Experts of a small language model.
Size: 10 layers, width 256, vocabulary 32768, 18.1M parameters.
Experts: 8 experts in each of 9 layers, 2 picks a token, a sigmoid router.
Training: a variant of Adam for the experts, 423M tokens, 6461 steps.
Below are experts of layer 2 (counted from 0) of a mixture-of-experts language model. Rows are named gate (a neuron's input weights, with its number), up (a neuron's input weights, with its number) and show model dimensions 0-255. Each number is 500 + 50 x the weight over its row's rms, rounded and kept within 0 to 999. Numbers have three digits each.
Before each expert's rows: "comes after" lists some tokens at least twice as common just before its tokens as in all text; "gets" lists some tokens that make up at least twice as much of what it gets as of all text. This comes from a sample of Wikipedia text that the model never trained on. Tokens count by the router's weight.

# expert 1
comes after: " ", "1", "0", "9", "2", "8"
gets: "1", "2", "0", "9", "3", "5"
gate6:604545450492514515479513510517557548462516522449545494483515516498439538558515535503453445417510469592480510536429522406461484520419509489477509495660426471491482512422463567523553452512536536492598500472432406519510421373520547548551470519567375461442527484538520540461471490389458475443420488493481443496497437528562419517498509484450488497504541564569546478501490487430480519445593433470472423530470479453523503604487458505534486533475405493501555534473463428520502412605615558530428601484521520472517505621407463498456492557525500434495551547565569475530529501423513571485569479479502488439501494503490496464554462569483497520399385513553496568563444498453602520494503431598478489494470488586512496495511570598512452570470521577545587538413442523476605488501547555
up6:454504568525532553537458574467575554422502548535477521536532522428514535440550411490494501510537532460437489417564529393545501520402507493533407541554453475375406532500533470545486528507537447485519597503361543504482485531549528493493506500482488541467410483521491598490518526486443571582439544427513383432612495547555481467521567481450527481523491598557498563446530463478484440466447476494461452547479481491489494503513417518549441519382508538511525491426530515608433438502479558476485464448470561583574590507498466456526445493534514447511554549486563358542506532540511526550593508523652530452518425505506472506545449393474533521502461526474496625460483493509437588479489434490569511450435441514412455511492517598509600473468592535535498491495471491545572448549551514
gate7:550572469506598498460511487466537489533508476506497408468470545487424506436502466464475472471479510452506394471582508525503442450549593455552475501500443511528452556460485567442537470384548469533608557483503403523534450335516595488468381548471481459498484567495509535497469456404438662486463463460519484451483567550530446498515437526477544435528593475481496467427482350460517500511531477529488509434490478477480524582564455508572497529436514446503569591444484529473530407493482462558496521406515557453503435433453657512465500512524544451482531490495554501597540522464596482473512503554528473371613535491508509613543481565427535423567438535597527511523467505507546496506479492586467568549424561484457500512494523473496472482535508561471471532433474518501540470437550554
up7:485449539499390517549509453523497490428467487469492424504561530456514567495547464483525425577426536489475441514589492583508526453563413516517507497452481452592524472486539514458433533527490557527451495514514510540533516582567528459596452404563498489474426435488494533473493487495509448395454403554514470485486432522515558484538543563448498515433476572437441524548443497503510396484461593508591602621533482509495341487548448400535461441424478463460424474527501569553502529536572514508510501557484482458497580467505468467481571495441478410596520552509490470444507495557439510508520531496535531583441503509486520463493456519551528504499458474370348514437518562503442424449497536473535581460606551509478542475505500569557301589522422460510520490521494482480533537431529520
gate8:490542475545462496560504608512574463444432574496534539460513584559413612534471546418497429396481453543559548497489435619469545561404489453444546488519479505465486550494521481478447431506452480427529466510456555466493409467555471557525555495437474477575515446533477540413481490541435434479607456517497513479510531440558536441462502541476463529497448432524506497432519521505582386465526499562543553545496453367575470441490435405463555484487466558499535586556499464476519456523435435496544427547495464450483563578521480475491476508484451536517507522466524394529472501502502520510438470491536457636560435496437534494477492593502499619573515489468485585563528476527541487509587572602508502489406522542574460446556471369427518524528425552491445482464515484526534634445533542
up8:502495490525411459525611522541559465457498547515498549521564486497539568558405523427461455510470491510395461452494402513499495481423401462522431489566533460429561463470485528467536411489571463493582495593467532463532457492609536457521488525526395465477533528579522557357486386540506445482412468528480501428490538493462496500519545485442467481519493491482575539431489636417583570488417418499549600548533497452518476552543391463473430467581473509553496504557542480580589476580567472522510477523507488567497598523525455449498459552457469551509481576493473398586482501526549525551452413501582546686571525500445522492474487501614499530460489443545580533502534468485506468488540549565516506380529517549533466503479544471489489530497496547510498584524455482546503554504522491
gate9:451460484474494452481471515592502424518525486536536558588522495542527576392467545503447597536506506455504488424525402518445554529525430443463512540476434516504541484420442499485504432479489463454391491495389524510565407473519572486473588493535450497524497557522513528398534457430422581567439409485488570484530499523520477645529481504457478443431483503471539421584448567554509617379566436429537502503541433483524520486536486423607449457620474490473594506460472522496514497553472501535547539481467581505549474535495559510501515497528527489453567455465542524386561542546478491452527487529515528521599559537347512653494460474508521409453549546500511498548498526569471505493583513486519528498498502502566534452486478445494514360501506503500493476505458454402432489573524575
up9:479508519564467540530482395520479530481496509456428466537607536521483551576384506550346397541434569448489529454540457433543519481539502499512498501571442440492544465477480453603470523527530483527586488459389489529488551501439446382490481481511526460461511536524491448555497524515513393439524439478414508554462470442576510475481503540483513561560396508472464544579520509446547484501473500510503528485491478585585499577476516514457611539461580528562542520535580390622528482509549566524487476453472544562431471580502494456490515370525502510386459517462430550534486481494528591519497471484520509535495398481488387450537528465480576522539468426491520525547487544484516489529569422487498553615397527478399520521489565395601569443553453434466520497469568518474552512480497568
gate10:633585591485570546493539469541482483485476556477455530422454553528511560562540599498524495470474536497564512511531512494484511390464602684447494529562492466550415488514442471479509549499472472506548543500550429480527496500537449462467444470483543459495456491426417499364450513516452457513570407572483403579460449445531470507451439450468549505524420515459443544573476471508520482538470531591483475503430507344527492483507466488513381512504540571476459517501428503588429461449416573477439472477485449405441501478523476493562564568489499460508495447537523523542505481475459443478460386468461545479502552460559479499626584562478467513584455482478532534444513553400508496458557525437464410580493460411488489569480525510533457509443542405568498561560485526559455492506444520
up10:486595505589501518496451558483451480536542609606518513576545580424405503489483463532518581532507528410470496450499487439513469517484526495484455445492493576466474575586483594511500483549526451556465606427496555612513442364418510477524469528563552463551463429481550518484554447399504567550401473492535509461622544535478456504514523478475543415517586423539465462490482507461473592529479490456488562570515465454506476493482508568514516492484456492492513495424573554506499429519463503562465439566476536518588596584579553535618401505493509569545483499498467456538493430517491433605457518530460507441538579485494607487451482419426537471523372523527479549567559483587556522500508471478481517498429477609429494476498473548490480479520391567406525421496507516539471524481490509
gate11:647509538450488538474547534450518482511566565572511408452462522499500570514443573562537520447405556443557569438493500593506481372532600535496477579499536547521477560582577433505445558588499523542556508499476479538586470410447538478504458463436527478529475486510428445461415458438464523485520426565597451456563490521567482522471400498447522551493456477492454514521449531533538553532556524488502556530484534444550502511450460514603502566411530541408520575514518550550498388548552597502401470481503490409470505476538529525549443448459529461529551520431483518568553417518434456594449543533518582594563524466561531499531473505541487417414538475448469610499442583416520541507570487418561495550514466480491566474553461490447448533534504558499493463524524511540553526392478453
up11:506543584459486486612502474522431468511438548546514476449545469564594417450478542420488532534473473570539463552521616533400543498517492444444489474485517482545572472482547553541518433405501512446421449497470593602555565533436549484507507512491388416489590527537630486489543508481532464564515548525557465519453480581436544499497555494569458470587581475582528551467438476486553484389522565461500423426468492493433552466485607410478480459580510432491532506523470461459535514526481478478530557487545554461524408463445417454430514540555539488457526578556522547453434546426534460402529504543475482426467474537561573513443533571413454506476488493484423548538489477615456544490484527523529459384491463442466487524523526500557489528458441416529467497504387389447427497506477522
gate12:481475501563416630461512540437543445479466545460453481469503496496596524512488502521551538493458475654465498479386506478477512366506588495571437515505528544500502555492502526587542515463450512493498522433608485508449551546527490528475521469456534520541508483518502580535484487500496422574528389452512467596549485500380505517478517558535438593464482522578524506614535654538518461537482543460562590505507546554482502592596462535382507543453473445538433463495498476420464511532502423538532544517519442455540520530463577506471539482497498473613514442548517557512452499487540465572393517487505552563434499472583506474497558480446495414541560541469435515446501548468488558524374478476563554560515472439503459459532544552357422504499520537630468440563489441523464476514522481
up12:413446475481429476448534470507499449438499500501517562543468503525460531509414492515497495523479568471468447508498426559516483536552521498571404505412504598422441503444512519498509450581475426435531517411479538441495513449473448527458571494446490534550435513418476535586392548559531456500428449486439433533542415549419497467454497531517521562503472534602535582493570522453568473432498508437540519518521536484491577507535428516501558498561441571441513461597398493362493469467542485489503464507484448582583435429436466473507470548492499473508463603499563490493494481575486434567550567483558564553513507555435587648437565518449503465542504534514446557500506447548446414590503461498442533371593475441422498542522477511540514419530517619475450436520597543435472501531521474
gate13:468504449493586422448435403481417546496530494494445459485353503530466504599472495526561495517571527431526566470561531492503501489551445479484517583527492533544633497480568476472499384390539473585504430435532502475430547536524458435440472501439430583418374467493449544534472494449462467529559398483534417500458529521619464479561441612486528541520577461511459444560487475582488463461493501487498461436436626497557567476482507503579502474456530546498569540473562530499507498458552502482496505499492594503434421464594546478520457461492478404515524504578439550535540471510550545544432483528557505496516495580484495509579557528538497411589477466426534533472476507456589516507594463433515519481519469577473464577519383451494542441545556478492498450442559415462497474445452447
up13:498498506481496536547496509469484439479429419501573542509435474460450579490578490530589460549546477472533447426599489465546386504479527551466465444473507481572441571503503574533564482545448567500433470544506520504477471491444553557602452616574514460487465463512508572628507557467506536486455583499547442449488553589405517562454536483588522440459533460565538545455488462418443556608496391492427523510499485518439515525598451522523493529508570422542444433475400470485625551529470402461474441548502525458509614531493516539576484532535489568474476459507511527494496556541495476465465558565496557514454513582554570462459525542389372403533581471581347513499433509503503513419536539429521433526563509475539517496474483563505480535535547567508449506444462531494516491528515498

# expert 5
comes after: "\n", " |\n", ".", "-", ".\n\n", ")"
gets: " |", ".", "-", "|", ":", " |\n"
gate6:552490552493583440413551457572474392495462428501596595469541609569529560514562500395521494505473448529592482520522518523487569553564470477509533457560504518525540538524437520534470375448516578451473438364549499442526500512535507559587463556443477514536587469526471532502450507451499520535510480510444556485485562485537491513355545466541501564556529405526455543491453500575426449454564431501494449551533551450405415456488492500440457434561554474526517498503513509502622510564482488490521546482540557464486531551514433477448464390515532525501506526499533557570518390502513437493530585576554456571546570507447461471484440494462477532526502473492458481348587406468501574541528502499468503440429579387536459494473570480550479509384500422503512463446521472473527530428518544
up6:550430527471464549533556456518431415501532538445486494492512448586512452450476579428557518494486533528520479539515539489439467436547516528531512441556572513423437508506419501571463476555519535535426494503501519532448595501516545428513568555426553553570418453561512475511558451451471522508463447601475456525410524406504451501493475573470500517573503428561499521545400490541486530463472414550456500478512603461440484593543468591493476449497484581544497445503431514440508449482394487475598581531566491518484455523492482461541451530542599418488374464464499570452476454440540393500461440635574466548597465457496472425473467356543475478514525520553506457441456498482416533465471584487450432556449504424429523555426616468479462494481427449553459455488451429507510531519515516
gate7:463497459389538400560538520514426473529481472537575456460469412459516504470627443404416461538397506611470437505545482485489541518525477515495468467631510488496462631481376536518438526512529420476513452456416492459474497499493514571478488475486433454466511472523480514486476570478489502457379481540478508433450474490509552542550523422468499465500498556623410562494472476496498492376467474457507457501505494459439488592501390456457511449428425437523515508534490510517473521549515421479519484515571474429545566437511517533474348471524478442474542385515538536492460387340408465481541522551471472487566467496447474430512482531558457426507465498547568488504490484545524485452564459501500547505426544515496522561519558526570457478512411560577395538469576564492519523503549543
up7:436568491524534512517506576525480512545474441481507489493452392506549516501510431496390478454492545590415511624511511512516565544544500520427569455459453511503572507491478505449517623425518447468515424533438491489432518446514512510469492459548437498319485502556508444516490555519499565411381505436492546481567557421464517495521572592429506467496446469589491521480565540465491523548482538429552534536467519535491390521536416478535510596504461460419473550442439458578380512526489417529517488516560490485518542494498478471438513545561338533514583412488483541528563509480525597433491515494496381497550466480445522487544442613372542540538530460478466465558444483493537509448502446518534566473504449536502495502548562482502569538621461517512533596448510481423517469560500529
gate8:510479589516558556482435604491603448443480577414476538514525485402578541498509518508471484469511499638389494443540503454567496423500504592463463529491518468501604589583502557480465449456572468491472509484472532474409513473542494500497544546501579398470502508500498636612443520550427520596563593579497573462482497530497462534522490532562527529464476513551534541499555546568532516509537462457506475480449576429506527477433470418518519505517508517549523391447438543547501478463549537514541529571485512428524477501517603487524482453582524478532541583565471499579495448455586482553494481412581523569501507461576490543483530593495600508467531443448595518593556520498428510511477509454618437490473401464480463500493516565574474497540434545379554456531505435483464485588483509
up8:513492513577479477530513491457506511501476437504474491482502544520518468468456517472537508587497504479545534527544498511470365494470503534487531488482526592498482504492608472495575532476507444524395548460475518542451344499525546373550605436441584557495554402466483424480413460527514435517607488547492515551456463462562547566411496555540442513504528370569542539520475552526463497508487476462539537492503470441473559444439531457500486474460467530493512487466554500507533541495499487388463351529566532471594484583476498463423507450531512496616406425500453503513471470398488540645524498488498555578362452497474595477440537399486526471490566543476470514591552406586461495455442505475566590492488493432524519474525492508463485511514492491653467433552487473465485510458562543
gate9:434571438461437512492477457470508455449575548574563501439503540475501542469495562456516575530513577565458502448576475437537474438400510498542501486457544502519523583484507622539454574514493499532512563470480518478456490474561527489488545527463562466537502471437544498510473540487511521516487540477419472564387442475453502477547472557650476530410592510561498539511513413577419353452566475504582554458547506361546434432498485533581454499481365480525517426539446502478580494479481489487555495527477555504584592556476539468452444423461508497548510548509468520395523507450515449594445485505573512478494443435512529469422463489432613541486479595505437526444437519561498409464479549538509504519530546553439541510557605480508458441520395543552466456481507421514454511559560587
up9:470466446450552446465443537497578475392475517496407617524431445503519546499529466535415409505474515520361504501539459483516427561450529496460525455479460477512417526556531438521437527508534440563596493507552558438586456486514498573511472434444486589490480507397445482549448567532485474419498519529513493519438497392434581449559459465545478542395532525504506513447528434475515480491469472510504494543519466443497531435373486466514618588455493405512523570446474469472407534498492564541512408448487426466586597445505509458447598463522384523476481480533474528542480571490494388539475483564477462466475422482513486549478390554565581467484447448470470585476480563462524457439466490518519507529594438575481450484605531501491494509506620561521504540474542530530531517461579459
gate10:506466429524476486474556411462415413460496566591499481493490467479450560520532512505504474541552484455486506369571488486494503547522483463430546486542594564487380446469559508467537333578429467500394537520489530458444384481430570539470505546496551603601535473524505460526445518509475517562519504446474574564547557397536466463539508502529490520516497529486481560488529462567561530446450463601471501453504543404461495488516533522515493473420462528527523520506493490383499571540522521556559371531488487513565502507498548467493522465518416445482440433397504537487588459483423474508469557534586539466686475438500533477479530416598464444518525470500454552511468408486492464603546472515503539520507575490487610509405441481529497441499537540462483466498519513534487521508616432
up10:614526472497521526467515457496495494470410447555484458490542462511438561513475430570473427587420425559519441525417539504528440474498467514445456474603627505467374570442532483541522469582488486514489524549504517552508516524459614565490397486452569552490546551540477536592466460606542442507494546516578528473415518530507385487457432476452482506500498558534538564496423487553520527560452549511519497557497501515511416531498461481432485590627533408448489509508411538455504535527421570520541464495515392498414422527501493485566460541488566473478453456529525550504440537533470449469501556493524557538510443438578585557483554551547476503415532428512442555524399567526470561531552462533527464580515515489476479557485511470476551567482528633446477428562391506492507394475505577
gate11:572528451579536506451437559579582449440481510523465513440484436409516509486540493500510460473554564554490502483492444531429518470549490399539477491469478548514487559418514550500512510486485520616487483461528577511461457641585487423565451451410451458496503490456498476553452520602515562457513394457486488591477514528453467490528400612538473572501555539494478500499509529664491555538553443567496461437527561510566501419453508414512521554553488417488609480539457470522522421530548564545564451539541546509533497466504489498519555481495438488509491497483523548451484571529550552550499591519423349555429605455480439518532496411475450470471516463397533551479542523455500512461414424487498605440451424398536521450509554495497514516513573496469507413515585455459496425439522464
up11:490485439471392467477486398482484480495498479479507482639533457410515482472510593457536485594559557533538540494476429397605490381537450478500416495429527426429489470463555508487530450517500523522442467544431460445558545531589544476441428505526456604505563567554507437408418450453514502575513481498500475557487442509428588581602468471488461499460549544508502424498541447513424532414533544467516497544559472514462459471578422479479412504486486475610548511480459533472468412446516453558427603549497608459447534465525448466580388537458548534427474483503529510531507605482484502497445548478460450446547495484497466487491553469498641570460433492471487482465502539633460544527588483456427437467480550473475551450417469512496480452450457500473395461482503509536479489506496469
gate12:366383490526444495564505501482482467402523468467514541529488515419502456439494604467513492555497542499444521405495487476485546460439438459495490540579531559548495447525508570491475455581520575615501505558452545520573462434472482403460555510513458565510474424479498498482516479472503583521498501401510515533438481562500415483539534440482383507477540535477498514538626564523498577467487444588528595424481504411545577566481480513414480491474474500431510516549493519543539516545483528403494498469549546484577483523492500431505431499492441504517586430525460474381453490431461603507480502471620527452539469503617570588419485483494508581510538419521517499472461567607423421522400489532618525456497538530446505502546491485555486406508409541442511493577486438469480586503469468
up12:536542511502541438450485452551475497575478520536569591451593511563500537514496432501483513487478531462469493529536586444460511483587555479556586540445453512503522603441601502469499486449530505425524519459489558484479659499425479391472479452529601458490532500477530442564509555532487504464481515447486512478569553425528394501546492553540591513456406494542546484493446478429394440517555473438390453482557400516535483444457548538501417545485486453604542486436513468480552465479508498582473442570475550557560596539498515443506522535526498513496445521518490531529548525516550507514562507494445454517428467549433515444530502370472500473528439619424451536486565409467521568490511501492397519525541519400541520486568582521456453551549525494569586512474598457447464386474621533
gate13:471429563488447552485455517581486444487486527471460476484524555421489497504425570435441523517490484525432492549430448495421439455532431460500519559538490503567524573553491533489511452531469526534478458502448458433488592524466438598592419524617549441490430468523494477541449514477491544498545409452438463447456574552497536524399491476555499579499524509513442420509426505467471464504503522468600565494489446574512559427532494521396490428500463458448507506429536491509607475584487441587450465455425508532589505434483519513477501457580445481523536474464525485531522535562434455507448572439538521608553560548524581580526545565469659544538502438456364571490549555487523598480497495461494455491468549454588536399468459524477474458472526545504499377486473464466516582387505574
up13:420458513505545553512457468493526462487412528448477461515480526507558517495400440499565432573521523452526508455394586567457444501568458562478498429505491506473531405549609544429425503485544572521547482536446517493523484585521511504518522399538503487534499483505402458548519398573564499533568501424486545471485530568562458547388461458415503501428507442434506542502526504562441547468454484504574545507530568530519430463482535594431501483517542488532524446444468540461542526507598481508519406492509578529526453500496553484415484426477544491522441396487393469514580430445508468501461620513555606553528400414485554545508605435520560549553502442370521488446533479617505467546562416436523479437491506536558527465539450481470482500505534441459460418574462457556553486422531473

# expert 3
comes after: " |", " the", " of", "2", "|", " in"
gets: " the", " ", " a", "0", " his", "'s"
gate6:564544506453549458511527466569536494481465668448534470500540561364455529564546530542455408427569496459459531520526487494485492597405516439546426516415426545444519544497501436545477539587547530513555532488443428512526477449483450555470473605500497567488493455511475435528530496407487488485390440498556439503451527523478510435467471602515466563597459578591517509614521495563527382497467473508561575548504476510520480547544466506422515560407485577456433553444512467446422483572492460504474456514497494549505575496477416501506527512529584504485491484460460510524520464546514531527567469515513465528450500587450404430558509514471416521425409504542461492570549511472633464512455534465486559497454544529513449541494606628512509540573547500561542537491571575497572526498587492
up6:439486519481437425496509535476506467435441519434532564469555501445510519414602473526459528511597405484537428514552513459484446557399539504404514465482415473466449493562513514397484484453462560467475454462524500477488394531531417543509458397495518464489546496451437431446516499399456531542649501464539590552554512490493548418521493471544439473485519500488474494528553457471437472411539566532565525515424540537427521456408554441474383491516548516483390470445426537443551491470532471528514523531456514451502509414491568479430511567575478461494459507483496495502522507515357551468459506511439527490542598594469484481485522499434498586456476434514442512534483429539525503398574514460499520524488533505646580531472520503630518538444476466486584544391447545437411461531503553
gate7:478581551497441413465475522534463530416456524505492490457540531482478540512518466487461478527502520559360505532580585453616482487552491440466464481615478385552544408543438459565452462513533573458516487523497460465545522490554548547526458468515561479490396541484485557494499507448460498591479513434528520488499416518497459491469467526501478579562479492474549557404565553502602522514532476495568503530540481521574551503453502481450561509397408497449502470460568439485468475499531549501510514479495527464620570572414592470499500538452564536476481541509451473551455466392394391477498456619540571575505552623521553549568464586377464495522547510443551441568448498554498503486452585448622519476489529578516395479459478498543544490422481531448572450512536482500438503578508489
up7:519523498532532506590498449499472560463428477455469534489499421438506545428433575491474432463554431589525501549591591564523489446617510488521464533508526475523576456583527484550462418557437502388619509555530433540481493505483515497525447426502479482537523498503400537479417540528496454536530501401406525435517495541598534484496579441500464394403496525456512558463528588521457377488501410443541479582510567512513543530572474514502512543486514477546541484480528518537470542513483511477482544524504551518378542498525600510559453501474536509535517494385438618489419459447447438475497529499535605443458471519466536556513539537519435447470467591464574522512458470502520524514448477453541546502516592436568480429507499523576518488509429408450408451525604451508525511524335492
gate8:590564441475459454469532485499470427483501486480454401524460527555390411523468532468531548552531462503444542466506477582533620444490528540474584538442570530581501442516477437445430493379446622521559532477474573427498534489525556457494420531467461557468526424518505607579445444547458518480546498500431564518553557524517485579473496493490431535483480459407500495541568536457425498490548536528481524601467532435574530607515475550550559536472477514450621447525446587521516462508352493429516540462471470495525514480517549438503460451495568470445503461467420576423496506531583498563474457509506512402554514520480448466494553506509511443560598513537494527484515465501493504458514381582560529583487458447514473477530442367512521494421433519427507460477506463431482530481596399
up8:519555507530452470557489523539492526470524473459503454515502450579520479562418469562511527562525523510474488506579525534576525481561592512503522467464539568554549461503461400541548558488511452563520565436546585407456458499441433407551405445400532517534387520339483392487423440510501563569559543471434470596550605431490475516504516510508536519448489438491416527488477500455553548433575589526546512453428597449515495547546451471442508441485544536413547485457587627502533450457529483431458540421529518504429541470507525467491552400458620436513524435470527624462522543457477495565534541518520609565547475478477507456507483537502480467538531438579559458440502494530396479493501504431564484448514556469491522462465494497547494457477458458512499433428579447516549540575472470
gate9:421536491327459569530463509506485612456545592474544545508484515511447513497562487489514453543478513458480512446528568582466423447413564474432445620571421428528458514594544493476456563545527570483487473498523571539535528558556410538471359494482595523448451512436499475598549586573473501441513433512565481525465536561473561454526566492465489466424518500551463582543511420475505520530448636532571480460501604439531421461566470480511402518513513525435480470517499469563513483489524410548450472476383528487595526504521501496535535541491576486492480353556502473513478546529519474561449617534458479474478497551598571485522526559457496507535492485541463511426547539503481521426535542444467454558522482522550544498494525469567602500495429466462486555440577480540472446465481499
up9:512524407504466472493506529549393551490510562471600498452507530548528574526481405434404425528416486507437547514592531557431460449528560553472392613532457483575564550432489488511546471481526562529456536459589634496475479505539465541407465467470581517455478417462467557489480482538542541536546482406523559539474490547432517502572540508534602635426509514512415506540549435495504495565500558478449502462468512410519488574535436382401534577521549510470501485551533470505535500502483429501603451431493485501584410567489473544482575374490530486512395512493582503516496566525523419579360565499391444524480515490565580471499530534458458536531453462476475508436513442493535522463501547512484486465484469537453456435516461473391474491496485450431493489507527523454481502466523525
gate10:548465531549585498478485551499541446466515428637576528501544413497489567463538566512483489559529517459526561589520512453536485509472510436480563431530506430411482446532550501523503440497545532492553550551421523452400477484528500462455459505528502456513597526546510488572530551588454395513552551574515626560535604454463417576439529537455476408465486456508501537562517501535546473414576475486563434539456434446411535500444482459518484424492588496487561533488508483430463446383553496480467571533516552467424516541501534485494514515524461391483630520469376544521449495456545413468536423517560528519522536497494398599500497532517442510465453397445522571535464436520414531601563512547562455511487483504523575496516447459559551452586564526475458492477537443445500521519596481
up10:451498540447534556574535430460521492546535502552519486458475542454579479547434456549504561486463459508577455478465500580521542404449474463506411563418416530549500485593484460436544461557403479491490453557568429468491549472502546560505459490389483444508536505460467405458518529498529545553446468513507485539453497451610563457417434416490518482475510516497549541535512488562468443559458504503599457541600587542414411435539463524507464526557547645412482488517485493561509494556492416450507493462469570469434522479590489512554455464404498555530440440472525440525440447459455588492518500537478488509522601503516481432459495517574444505592638628507492478518479562497504466477577467480562485592516523424503499455547400483493538534445567418536553544508489535587490403434434496
gate11:481544508558507409584437464519458505598465524511542537472486505435526525468591444532549577557365500429476498533471546446464473481584580520542587470510526550431449390533538472542560467556610558502620536453513491445495536474479476468540514453502453485601540469541437472506574471461494545555432530535536552498388527438515464578508450431483540550505502528367493457523531452510546473482468491497525580489474619511528443519526473451495508499408468524486426537519582539502519519540560455582460517513500465610488424411555445411585515534513478534457423498507533501548511450442469523510487427440526491483574484484522468462523570498559505481437531374585559532383518475514462524543576450498553468517500474489438495547498549553565467434520652475482535417435461549507480531440589420
up11:574613475528612423526444546414519588500462509418487506595452551506498493506524446470523521457496529475572479455545487560409521449528549460443529403485475504542474492590559507534559555412549558509483561489432562537418508469416443503516484585462521594563505508560460522563432475392581471466515435530546446495517413513370560518447521542484583424542429534523529509533494421427553465501551575472465446516479456543448534509420516565531595565486567514558528457488465460577475385519439488462466508464545440531551480490527519479433585487455421492483499509536401493527423541499616534546484497430456451496509447411460473500483466455508511423525527590447502470597472569484456483464534436571425505475479451484561457537505443494431503482517583528491481520570461414531545568510412558
gate12:531475499563523539519532442444538492566519504589545503516468463557542485490488550469553493418447456575504441481533515526449452513549496586469502534507599559492543535379502518570501473484507489463546471524542509489479426431454501452465538500472435461529467555525496469373453484430411512519519541516419444471471598451567510486515472536484515489553466501552469451410562478583534367522570464567522563471511417409470569527412442458472567461439528487543609501520562520412488479495562530580546577539544512526456445528428447410588477438454494439574569548468436436436572491400504509456549446419513439553533529389615471522556499510469509557469438435585475555373539459498502484510500475563541505493511487506400431471556484532493471443378463436578457479492544496519489465609503522
up12:472471439531528491520427537487415585460565451586582501542568501592446468525396442563525513473495496445590592540440551497475465394516388478547576436451531532408444551489527439481575475487517473536537532556450495491516522557551493476372479492395488537482542530512438459447495487435528493453512509497499474513522440592500533530465538545452548572509502509562521464428485510591503465491542483450482471637468528540544609452529465466598542497548556585546542474554481500487504453481501490494459574578476520485519445549468515466500457437512510547575475563551484444469521536446497561613508466504566489596489493396540455498511533488558562430455414448468451472430486548499454447546495503585456494465545454407351452615573559493521550492525488614449475515581575430464471492544478520
gate13:429523527524492524537409458533517504615535498524515506480423527527587533556443494441465451453462443496465447523546486570488502538541565568457393586561512466561513469582533499546576478552521562511484455450454482390431476441465439626558496407481485416508533493437515428460548529494488548398531488486475498485495486550551529441449508530539456410589505490498480483475456541540550539531469474413603554521469534555435521548549527514442518458522485518413442496487543469524503553586388468479425480519506522478495468459510439463557613537433538520575554446474474505509391503385392465501479613553479490489510461610502525493543516567551516599455468426460511469456427511451517517508563534476434430542496593416628585422520572509535537498506466470558527518478472558473502578470445594
up13:496647520471469471545609511452471500555442506484481591543498498521517479564534480513570451511499528464614410516424500461508491468487576519508608545496510428449547528448543468606568540638534366545465500449545526560582503428464422513496487599478475467473586527501535502426413521455519489513392429547498502427509383477515575510495464448578507496504515506467438454558582479430583490547391466515394468472497573459519470415506464489556467517458504544503402446487507540435417515508454474395539487502484542520327493499485499505589475551512515462482450451514536534563405481474492559485443452494484493458522539581458487539462495494498479446470472458552562497602499518510511572463556462524476458594540555453437491539526506569584517515481482473576552475507573518528511517493569422